Weights of a small mixture-of-experts language model, trained from scratch on English Wikipedia: 2 picks a token, a sigmoid router.
Below are experts of layer 5 (counted from 0) of a mixture-of-experts language model. Rows are named router (the router's row for the expert), gate (a neuron's input weights, with its number), up (a neuron's input weights, with its number) and show model dimensions 0-223. Each number is 128 + 24 x the weight over its row's rms, rounded and kept within 0 to 255.
After each expert's rows: "gets" lists some tokens that make up at least twice as much of what it gets as of all text. This comes from a sample of Wikipedia text that the model never trained on. Tokens count by the router's weight.

# expert 12
router [153  77 109 137 124 125  71 204 138 109 147 119 127 125 116 133 111 148 117  73 119 102 130 107 136 106 115  84 108 147 216 111 127  94 102 147 130 121  84 115 142 121 137 225 111 105 155 144 112 156 125 137 139 124 150 149 188 149 161 148 151 140 152 120 133 119 144 153 130 149 122 114 122 114 140 139 139 149 121 115 157 105 157 162 182 143 127 109 120 131 117 127 138 111 156 168 142 116 142 137 138 112 121 149 109 109 143 107 115 133 136 121 147 105 167 137 118 176 130 114 132 114  93 101 104 141  86 106  99 120 128 123 118 154 146 108 110 110 119 161 124 135 106 160 144 147 164 150  97 125 142 109 108  86 113 120 170 110 150 127 135 114 187 122 104 136 131 134 121 120 124 122  96 104 132 147 155 156 152 180 150 156 138  83 129 140 128 159 126 112  98 103 114 132 131 121 153  78  87  99 160 144 150 135 140 124 139  85 112 133 102 118 112 148 156 133 122 120 116 125 135 155 123  85]
gate10 [145 109 158 127 126  99 164  76 117  60 145 122 112 135 134 125 110 136 143 130 131 207 189  96 117 128 142 113 116 129 167 103 165 129 118 135 127  97 153 124 106 138 133 156 170 130 112 104 153 114 156 120 133 119 131 107 145 134 111 151 120 134 112 134 163 159 163 144 113  96 105  96 152 123 164 132 123 110 105 155  91 104 163 139 112 127 101  99  83 107 139 143  86 142 112 114 122 157 142 127  83 139 158 126 143 162 126 100 161 125 146  96 145 141 114 129 134 137 187 170 165 116 102 153 134 124 129 122 119 152 175 121 118 123  90 117 112 129  96 105  75  97 124 166 111 168 152 131 103 101 191 148 117 143 164 133 114  91 112 118 127 116 135 184 117 111  92 129 132 134 119 143 101 140 133 108 151 127  71 125 113 119 115 104 142 137 144 170  99 136 110 140  80 137 130 137 118 144 162 154 152 107 160  96 145 110 127 114 150 162 135 153 127 120 124 126 113 125 119 133 112 183 110 114]
up10 [124  83 112 143 113 116  95 115 111 151 103 119 142 144 118 121 170 146 121 163 151 120 116 167 128 125 136  68 116 109 160 131 104 139 114 127 102 135 131 148  94 109 100  96 101 104 124 139 119 167 133  79 126 136 130 126 119 153 180 122  93 131 121 147 154 104 128 111 135 155 149 188 140 139 143 158 139 132 139 104  94 162 130 117 120 168 134 142 129 115 138 170 112 142 147 104 118  96 125 170 150 179 108 114 116 118 106 131  87 143  90 155  71 107 148 135 129 130 130 136 115 136 182 156 155 155 152 140 128 133 147 152 147 168 117 122 141 146 144 121 130 132 157 133 147 133 152  90 178 113 186 135 130 138 104 137 130 133 123 160 123  89 141 112 138  75 100 135 105 154  72 115 118 118 136 115  84  83  96 154 111 135 102 106 145 149 109 117 137 154 129 143 179  77 160 115  83 128 109 137  62 168 124 115 129 146  85  99 101  94 115 102 139 126 124 127 147 114 125 124 124  93 136 124]
gate11 [174 138 138 114  79 132  95 188 127 100 164 107  88 167 100 103  98 133 126 140 138 112 183 132 110 152  85 115 158 104 118 153 109 114 121 103 184  99 142 147 147 124 156 162 125 116  97 110 168 123 125 123 148 115 142 123 118 165 181 101 161 136 145  85 115  89 133 111 175 145 152 121 108 182 113 136  83 137 140  99  84 119 110 170 118 143 100 139 132 128 100 131 118 138 130 136  73  95 143 160 131 125 123 198 149 122 105 120 137 115  91 139 134 119 122 132  96 129 158 132 133 166 136  99 120 111 129 201 155 126 143 150 148 135 125 102 140 118  99 132 134 121 139 133 155 112 114 158 144 126 150 133 142 153 107 132 119 133  60 114  76 127 134 112 132  98 151 144 128 128 123 118 115 139 137 139 139 124 159 126 110 110 131 113  66  84 138 145 139  95 151 125 164 133 147 125  95 108 113  91  90 126 133 165 107 120 119 140 129 121 121 132 120 151 118  83 133 118 122 139 164 141 142 120]
up11 [124 129 119  99  94  96 117  85 114 130 156 133 106 119 112 126 130 140 127 144 102 142 156 134 158 128 104 116 152 158  63 131 152  92 139 101 124 145 140 154 112 122 155 100 115 166 110 157 113 152 102 126 138 136 154 126 101 149 100 144 113  92  97 119 156 162 142 146  78 145 143 169 125 175 106 155  73 103 129  97 111 118 108 131  86 116 148 130 127 142 132 150 144  65 145 122 125  95 147 148 102 146 178 159 181 147 117 136 145 162 109 151 130 135 172 105  85 146 127 110 135 151 142 138 139 121 131 144 111 124 135 106 127 137 117 104 141 129  93 124 136 143  95 136 127  96 162 128 144 123  68 135  80 151 141 142 105 140  68 115  98 181 133 121 149  99 138 101 123 113 135 137 122  62 149 117 135 150  83 128 140 139 116 105 125 139 161 104 103 159 123 146 125 135 126 111 105 170 113 132 138 122 134 127 132 121 127 150  86 129 107 178 156 132  77 114 152 144  93 176 143 139 109  87]
gets: " to", " of", " in", " for", "ed", " with"

# expert 8
router [107 139 107 162 112 107 122 146 154 157 113 132 113 135 135 122 127 162 115 140 125 104  57 101 129 163 136 169 115 143 135 141 110 127 151 114 152  94 122 119 151 107 161 117 104  81 126 100 102 137 114 147 108 122 196 141 142 121 145 166 151 128 130  92 124 123 154 154 148 135  92 131 138 149 143 180 114 115 133 113 174 105 110 111 131 140 122 115 153 150 153 146 155  88 162  96 151 117 149 133 103 130  78 112  76 112 158 145 166 128 133 112 171 128  89 140 106 154 104 123 138 143 152 140  69 134  58 121 128 119 151 121 144 183 167 129 111 129 126 152 143 136  88 143 141 136 177 157 148 106 152 128 128 128 116 162 121 149 130 163 135 102 105 107 100 147 141 132 147 153 146  87 126 120 117 119 157 129 122 136 110 150 152 148 155 125 130 117 102 145  95 104 117  91 124 159 168 125 112 110 144  82 140 170 147 114 106 128  45 160 127 128  93 143 148 127 128 101 146 126 137 127 108 154]
gate8 [156 153 147  97 102 161 155 140 104 115  98 158 134 151  95 126 158 115 129 167 102  83  72 103 100 165 127  97 127  96 148  92 124 112 135 137  97  90 169 119 103 106 128 126 121 114 105 124 113 138 147 168  99 131 165 139 120 135 143 157 105 116 102 122 149 142  90 108 101 186 148 116 127 181 151  90 140 135 147 137 137 185 164 100 153 126 101 123 134 136 124 126  86 121 159 127 109 100 113 133 107 148 160 104 161 160 104 138 110 116 140  97 112 140 128 111 141 143 137 107 128  84  83 129 123 159 141 144 120 179 117 155 143 189 139 120 154 130 116 119 125 105 127 132 160 125 129 121 136 137 158 140 131 121 105 116 140 102 153 153 167 101 133 110 115 146 151 159 135  98 146 150 135 115  92 114 159 152 186  94 134 147 110 111 101 101 143 139 123  81 122 142 176 142 107 126 161 113 141 137 117 113  87 144 118 114 115 113 139 174 159 160 128  83 145  83 128 103 169 133 141 162 124 143]
up8 [128 156 135 116 147 117 126 163 118 126 137 137 100 156 131 148 145 125 147 164 110 134 128 104 155 138 122 143 100 116 105 149 113 113 115 113 106 176 135  93 146 125 144 146 117 160 155  92 156  80 120  99 135 164 119 154 152 132 134 118  91 110 168 157 138 130 122 118 163 125 119 126 133 120 131  86  98 108 121 106 137 145 125  97 130 133 121 148 122  99 100 150  81 113 111 142 101 160 109 126 166  96 128 110 110 124 102 125 122 132 138 103 128 130 125 127 123 171 113 126  50 132 144  86 110 113 103 100 130 159  96 167 182  98  84 140 154 127 159 155  86 101 164 165 127 149 127 127 136 138 126 165 112 127 180 110 159 144 116 151  99 131 104 151  86 130  67 107 103  46  99 152 109  95  90 158 148 158 131 155 142 128 148 148 165 147  93 129 115 147  89 109 121 127  99 141 141 106 127  95 127 134 161 151 146 114 125 119 111  73 130 102 153 148 142 154 104 118 147 127 151 106 111 164]
gate9 [160 137 144 157 115 102 139 171  99  82  76 133 161 133 118 125 129 129 127 162  95 121 163 147  88 152 123 140 117 147 139 114 135 159 112 132 143 137 141 113 151 164 147 113 137 105 121 115 113 145 139 142 117 109 109 140 135 140 128 114 173  72 154  58 101 113 125 136 121 141 155 140 105  83 136 130 137 104 142 125 167  87 101 127 138 100 122  73 120 120 140 111 149  93 153 143 139 147 118 101 118 121 123 153 102 111 137 154 196 121 131 143 187 158 111 138 152 134  95 157 138 134 155 136 127 144  53 121 162 147 121 116 168 177 122 144 119 106 141 124 129  82  70 146 132 107 120 141 128 144 141 138 107 150 160 162 140 106 133 152 149 152 117 146 142 145 130 107 148 195  91  93 117 162 156 129 101 131 109 162 130 114 121 117 171 147 137 100 126  91 127 123 114 119 140  95 131 121 125 105 115 106 110 103 114 119 102 158  93 129  90 116 118  92 116 147  99 153  85 122 134 102 107 111]
up9 [131 114 140  74 146 147 137 167 129 139 120  89 116 149 127 100 138 112 127 131 123 125 171 125 114 149 114 154  93 150 111 122 137 131 149  82 167 154 103 137 156 151 117 112 108  89 112 132 125 138 150 128 134  72 140 142 116 112 176 144 100  80 103 111 139 121 170  95 180  93 147 151 122 130  58 122 112  61 116 122 132 108 148 118 151  96 135 111 156 116 154 116  92 183 135 140 138  87 133 170 122 112 130 116 120 176 110  89 121  90 143 167 100 157 149 121 169 124 109 129 116 154  88 150 146 106 131 133 118 130 133 110 121 137 165 133 141  91 148 147 176 130 119 118 108 126 152 117 107 156 117 124  76 146 146 136 153  90 103 113 117  96 124 138  95 114 128 160 124 151  95 125  96 147 156 160 122 121 135 126 118 118 165 140  90  91 135 169 114 131 111 128 146 116 142 146 153 109 117 113 138  97 141 131  99 133  78 131 137 108 117  76 109 169 155 155 160 128 157 107  96 127 127 120]
gets: " |", " L", " B", " D", " K", " R"

# expert 0
router [144 136 142 158  92 110 111 134  63  96 144  94 117 139 155 180 147 130 144  84 138  87 121 107 112 142 164 122 133 139 172 116 125  90  92 136 157 110 124 110 167  77 116 196 171 153 148  76 159 174 136 144 126 133 141 125 167 111 142 129 158 109 121 134 103 151 132 144 122 109 117 146 132 120 170 129 122 129 129 157 155 109 158 171 142 128 149 120 140 172 154 112 123 113 126 116  97 122 164 126 134 125 128 150  87  99 147 160 104 119  63  82 136  80 160 157 103  91 137 138 126 124 148 127 159 111  99 107  91 159 140 163 160 193 153 122 128 109 152 141 140 159 113 136 126 140 168 124 136 133 128  84 123 121 121 124  93 136  85 107 117 126 143 122 140 131 110 139  82 159 130  83 109 154 144 125 163 104 125 119 128 121 114 133 149 152 124 122 111 143 119 146 160 157 108 120 114 100 113 124 112 119  94 165 135 107 124 124 153 102 145 109 120 123 125  87 122  83 133 129 129 152 112 127]
gate9 [169 120  88 137 130 140 126 123 114 138 104 133 169 138 119 135 116 124 143 147 160 113 131 123 118 123 155 135 152 109 110 141 124 145 153 130 128 129  74 141 128 111 126 125 127 133 117 122 132 144 128 118 177  61 108 128 178 106  92 130 126 148 166 130 130 166 123 128  91 131 128 125 103 142 122 122 133 108 142 103 123 114 133 137 131  56 167  56 117  92 154 118 151  77 136 107 131 157  89 102 148 136 143  94 164  98 185 169 155 129 140 131 164 107 121 123 126 137 150 143 147 115 104 124 193 148  81 122 148 130 117 108 106 107  72  84 127 156 122  93 108 107 164 137 103 123 135 145 130 131 157 144  90 187 183 123  84 112 134 175 103  94 132 147 126 104 112 126  80 120 111 122 134 105 116 109 100 163 141 126 106 100 121 122 124 153 122  95 111 111 131 107 162 171 127 174 124 128 137 147 145 120 125 148 120 121 116 111 112 139 125 135 140 112 142 179 118 133 117 113 114  94  84 145]
up9 [132  92 142 120 176 136 150  86 153 154 137 114 106 112 126  94 164 106  77 113 116 129 130 139 138 123 127 154 124 134 109  78 118 117  99 172 158 109 147 126 120 117 145 124 153 140 112 102 129  92 122 152 124  90 113 151 139 149 148 138  95 117 122  99 102 165 118 114  91 136 157 139 104 113 182 128 113 110 154 146 162 141 101 102 158 144 126 126 117 130 127 132 125 141 117 145 129  97 127  68 119 121 128 136 143  97 133 137 130 111 172 122 108 128 103 157 158 132  46  84 148 118 127 135 146 168 132 168 150 104 115 137 142  82 140 162 148 163 126  86  92 127 124 128 137 177  95 128 146 142 134 117 169 155  84 137  87 123 128 101 113 101 138 147 121 100 166 105 143 152 143 162 157  87 132 123 160  99 103 128 117 125 149 139 125 158 122 131 149  95 109 106  80 139 114 112 141 138 102  90 141 124 143 115  98 119  86 104 146 125 117 184 160 117 171 184 124 120 137 167 121 145 102 145]
gate10 [108 171 137 119  89  87 146 131 117 139 127 124 143 123 168 108 138 135 145  98 144 148 131 155 127 120  93 117  88 151 120 104 167  74 124 177 128 100 127 125  95 117 112 134 128 145 121 114 150 126 131 124  95 100 126 154 143 109 143 101 138 197 112  41 149 114 150  95 145 156 112 121 141 131 141 153  94 132  99 140 137  94 114 129  59 144 117  91 132 110 138 118 107 144 114 162 157 127 130 112 136 153 144 141 125 109 170 128 101 175 130  95  80 126  78 158 130 101 120 142  62 143 139 160 128 125 108 144 146 152 136 102 112 154 144 102 160 128 169 142 102 116 145 115 135 146 149 115 140 174 129 111 148 159 149 138 143 141 107 117 139 113 133 161 172 146 164 196 134 125  82 182 134 143 120 115 126 130 118 117  84 117 143 138 149 141 143  87 156 114 116 149 123 149 111 119 155 144 108 150 125 119 112 113 133 104  88 136 115 102 109 153 115 134 145 140  92 150 106 161 129 124 112 135]
up10 [162 102 112 119 134 124  84 164 108 132 154 147 144 125 133 178 141 137 140 148 114 132 122 145 132 138 120 139 129 126 143 135 176 104 150  91 106 114 123 130 149  95 157 131 148 117 138  92 152 149 120 104 142 144 137 129 108 131 171 118 131 151 124 110 166 137 161 119 135 121 181 149 138 115 124 186 129 136 195 135 127  90  92 103 169  87 203 133 119 133  89  87 169 119 138 139 144 115 106 144  82 113 172 124 118 117 111 131  93 102 109 126 160 172  49 107 143 123 125 158  94 125 154  88 120 132 143 131 128 103 123 101  86 146 162 153 138 104 102 104 113 108 177 134 127  76 115 125 136 148 112 117 146 167 161 121 145 165 135 171 109 136 143 103  92 125  99 138 112  88 100 146 156 115 142 106 110 116  74 120 119  82 127 150 151 107 120 127 118 130 121 147 103 128 128 138 187 124 114 154 111 119 116 130 112 127 118 114 144 155 103 146  97 119 116 150 124 124 148 144 152 142 128 135]
gets: " \"", " he", " He", " his", " it", " who"

# expert 9
router [133 120 104 174 164  91 108 111  90 106 159  96 129 158 133 111 142 160 112  93 118 141 103 132 109 148  93 138 136 179 118 138 159  93 157 109  88 107 117 152 198 129 134 228 125 149 134 140 103 116 139 134 123 118 113 145 174 106 102 107 137 103 113 130 122 147 118 130 113 179 109 120 129 168 116 158 116  94 146  92 114 128 111 113 139  83 116 145 141 172 109 176 167 118 140 154 102 103 115 114 115 107 109 177 106 153 132 120 132 132  85 105 125 138 139 161 127 125 149 137 156 152 141 156 156 181  90 132 130 164 130 106 121 152 121 146 155 143 100 119 138 161  93 126 116 151 157 141 150 168 129 108  97 140 129 142 133 123 137 159 117 102  88 140  84 138 134 119 120 158  93 127 136 137  97 115 144 127 116 132  70 115 136 101 123 153  95 140 113 128  93 136  90 113 126 156 148  91 105 123 164 161  98 123 134 124 138 109 145 157  99 129  99 109 108 140 113 136 120 127 156 150 131 124]
gate22 [ 99 135 146 153 163  92 113 102  77 161 136 171 151 124 144 151  92 134 159 116 132 131 141 158 113 119 115 145  89 145 144 158 114 173 166 121 134 120 106  90 146 126 181 129 113 141 121 132 113 125 167  92  69 150 117  99 148  94 143 137 147  84 180 120 101 117 102 184 135 105 154 141 138 132 115 139 113 131 169 123 119 138 122 110 166 148 111 143 116 111 141 101 114  89 134 143 119 115 125 110 137 114 113 119 159 125 117  98 115 127 108 122 116 140  98 109 195 159 158 110 150 138 129 136 107 146 128 171 133 141 144 118 128 162 126 133 133 164 148 157 118 140  82 161 138 169 151 146 128 153  99 118 151 114 155 107  94 149 126 127 172 103 128 149 112 143 177 167 114 127 129 156 146 113 133  92 119  93 120 103  96 157 155 120 138 170 142  75 128 145 112 158 134 142 117 146  95  68 114 127 140 139  83 129 140 136 124 119 157 135 153 118 172  99  85  94 139 148 114  89 108 129 105 133]
up22 [155 114 100 120 122 131  99 129 146 104 120 125 131 126 148  93 156 132 131 115 134  95 167 160 140  96 103 196 143  96 118 135 143 129  91 159 135 148 137 139 117 111 138  88  68 113 135 128 150 104 126 137 134 127 188 141 184 176 168 157 122 119  99 115 128 143 157 119 143 150 129  89  84 145 160  97 116 144  90 131 128 150 116 163 121 131 119 147  81 144 172 122 169 140 124  91 141 115 153 140 138 114 167 118 144 142 108 115 151 128 146 162  86 155  81 154  83 120 121 114 139 120 125 163 146  92 109 103 109 108 126 113 130 141  89  75 125 121 124 159 111 121 110 147 141 128 167 126 131 138 138 100 114 170 100 104 153 113 119 130 125  85 137 147 127 106 143 127 110 155 153 133  94 129  49 123 152  92  80 136 134 121 122 113 134 123 147 144  98 114 130 142 142 134 176  82 149 132 138 133  97 138 141 158 136 128 130 127 153  98 166 158 188 137 167 117 132 125 119 101 107 131 127 135]
gate23 [109  92 129 133 115 113 156 121 128 164 123 118  97 162 127 141 158 112  90 106 128 121 141 120 131  96 117 110  89 164  54 170 130 159 171 130 129  67 109 115 145 147 131 145 146 137  85 128 158 146 168 125 123  82 160 135 143 148 131 133 123 147 126 134 156 119 170 124 106 108 150  88 125 118 118 117  99 138 175  98 179  93 110  76 145 113 141 144 119 107 137 140 163 157 163  94  76 136  98 104 126 142 153 113 106 142 121 118 108 113 122 151 137 162 139 176 156 171 151 162 125  98 138 123  89 131 122 109  91 133 161 160 141  99 125 106 124 100 107  97 125  96 131 135 156 164 131 112 110 151 111 110 110 156 155 120 100 121 103 123 125 135 117 135 136 159 132 110 121 143 140 129 120 107 122 118 149 155  99  97 121 125 166 127 126  94 185 143 139 161 120 158 108 126 124 139 109 105 149 123 124 119 112 160 146 155 191  99 151 126 114 183 147  91 122 107 139 145 101  96 121 157  95 119]
up23 [ 96 120 155 127 126  89 134 158 135 140 121 119 108 125 149  90 101 135 125 122 111 142 110 148 117 120 138 120  87 173 121 126 137 142 129  89 130  92  84 120 152 173 103 132  95 120 128 125 119 146  99 112 158 107 194 167 125 126 111 112 118 116 119 146 135 147 112 148 134 129  82 117 168 102  72 170 104 155 116 123 115 126 151 120 131 119 129 111 147 119 161 141 119 129 144 115 124 152 134 115 150 195 136 133 103 132 139 150 158 131 172 141 160  93  99  93 125 135 136 109 173 173 161 126  99 113 162 101  90 160 164 107 141  88  92 145 167 127  91  96 131 105 141 119 140 143 143 109 122 146  88 150  77 119 174 118 148 155 148 122 111 114 100 142 125 121  84 143 134 146 155 102 112 123  93 147 134  66 164 137 115 144 112 127 125 160 140 148  83 132 180 163 163 114  84 131 112 163 110 135 145 136 105 124 143 165 133 110 154 135 124 142 125 127 160  72 107 140 102 105 132 125 115 133]
gets: " ", " as", " that", " first", "th", " which"

# expert 1
router [121 137 114 130 121 101 135 158  97 133 128  72 138 150 174 165 153 106 118 145 125 163  93  95 135 166 152 118 154 171 208 176 141 139 131 122 121 132 112 142 132  96 135 124 140 118 139  71  96 127 126 150 110 101 153 164 150  94 173 152 125 151 141 125 136  78 137 158 139 129 125 114 116 117 129 129 154 120 133 133 159 136 131 127 124 114 119 140 115 145 151 162  96  91 124 155 137 115 105 146 136 121 115 173 108 119 146 165 144 155  68 106 152 116 139 136 126 100 130  79 110 113 105 127 159 110  90 152 108 131 165 119 136 144 112 133 111 150 139 113 119 122 103 117 132 136 212 113 139 142 115 106 155  94 141 100 100  91 114 134 169 156 136 176 117 144 116 128 139  78 139 145 136 144 144 128 137 147 104 139 144 120 143 106 136 178 161 131 106 131 118 103 153 157 128 142 197 120  60 108 107 159 124 178 143 121 130 126 119 132 123 137 114 100 120 131  96 141  87 116 121 129 132 150]
gate10 [108 114 113 146 112  75 137 130 164 125 149 128 170 115 104 112 110  95 191 128 121 125 146 104 176 143 138 127 130 132 139 147 196 163 146 171 126 124  83 141  92 123 130 142 132 139 159 117 143 161 124 106  89 141 126 134 120  96 198 144 118 132  90 131 152 111 120 155 162 118 160  86 133 100  97 125 112 137 137 138 161 131 168 109  98 132 121 131 117 156 135 137  64 157 128 129  82 154 126 136 166 131 130 132  87 134 114  90 127 113 135 118 103 114 131 158 141 125 143 163 137 154 102 109 107 164 116 100 153 155  86 160 127 113 116 197 149 136  88 143  98 107  97  96 114 146 130 133 140 152 103 128 110  96 141 117 112 137 139 102 120 133  68 174 160 134 131 157 102 142 135 116  91 125 115 182 139 124 129 110 115 125 117 157  96 126 105 170 124 156 129 127 109 113 113 117 138 150 104 135 112 138  95 121 110 151 123 116 111 154 141  79 136 112 115  82 134 128 109 143 138 162  99 150]
up10 [124 160 177 127 178 126 124 126 131 119 112 122 137 103 121 125  93 132 103 133 133 122 135 152 138 149 123 138 130  91 149 132 118 125 120 121  98  96 170 185  86 109 130 150 134 118 127 136 179 131 176  90 143  88 135 103  79 153 127 158 162 103 156 122 113  97 161 133 107 137  82 147 133 108 153 136  97 143 122 112 129 141 141 152 107  86 108 125 138 125 144  80 155 138 147 113 113 128 124 128 118 137 119 166 176 143 127 151 112 153 174 126 119 181 176 119  89 106 113  89 131 161 143 134 143 136  98 126 104 125 131 135  90 144 133 151 157 143 117 140  95 139 150  66 145 132 114  88  89 127 140 174  76 131 142 111 136 150 116 112 130 125 122  85 176 156 160 145 158 121 115 106  91 173 130  88 119 149 113 116 115 170 155 112 132 114 114 111  95 163 136  89 148 128 159  96 145 122  96  88 120 139 103 135 108 131 134  99 159 135  98 136 163 101 121 127 123 103 141 136 129 153 125  79]
gate11 [122 150 141 143 132 144 121 144 107 131 117 103 144 149 153  92 112  86 127  98 166 108 110 151 111 108 145 172 121 160 137  97 117 135 117 140 105  80 117 136 109 157 106 100 153 128  94 172 115 107 131 167 124 101 171 100 122 123 163 140 210 150 110  78 143  73 100 145 135 104  91 103 164 121 108 103 115 135 134 192 134  91 170 174 146 143 162 116 132 107 109 147 123 113 123 132 119  96 170 104 126 154 161 134 121 160 103 161 131 138  98 117  89 106 114 144 100 105 104 153 113 184  98 118 136 113 134 139 142 159 110 128 202 127 116 126  98 107 152 126 150 119 104 135 101 151 105 157 124 103 125 142 151  90 149 103 127 125 107 128 139 134 133 134  96 103 138  99 109 101 126 146 142 124 134 105 162  98 111 151 114 112 124 131 114 131 143 140 152 124 148 108 135 137 130 148 138 169 114 139 103 198 164 150 129 146 160 123 138 141 114 136 112 113  86 116  97 143 132  98 133 103 107 122]
up11 [141 140 124 109 139 150  95 128  87 116  73  88 123  93 113 120 140 177 144 154 101 106 121 134  93 109 143 136 118 115 174 145 157 112 143 123 159 156 134 129 113 154 122 114 110 115 129 124 139 145 154 126 124 159 127 127 123 125 116 138 151 179  91 123 122 169 115 107 119 145 180 141 103 116 145 131 145 167 115 105 107 139 125 132 132  98 168  96  83  94 147 119 133 130 149 174 148 107  94 119 123 169 111 129 183 139 129 132 126 117 131 138 105 107 137 100 123 117 132 144 175 154 162 117 125 143 147 115 112 117 103 161 113 180 128 125 151 149 126 124 168 117 153 124 107 175 128 114  65 159 122 154 155 109 138 103 127 121  79 144 135 155 141 109  90 125  94 126  91 103  94 176  71 128 127  83 142 143 153 126 129 136 132 136 158  80  93 129 131 105  66 146 156 146  85 123 151 114  90 140 160 102 161 113 118  82 131 143 126 120 118 141 125 146 170 141 125  91 129 139 106 160 136 159]
gets: " \"", "=", " The", ".", ":", "o"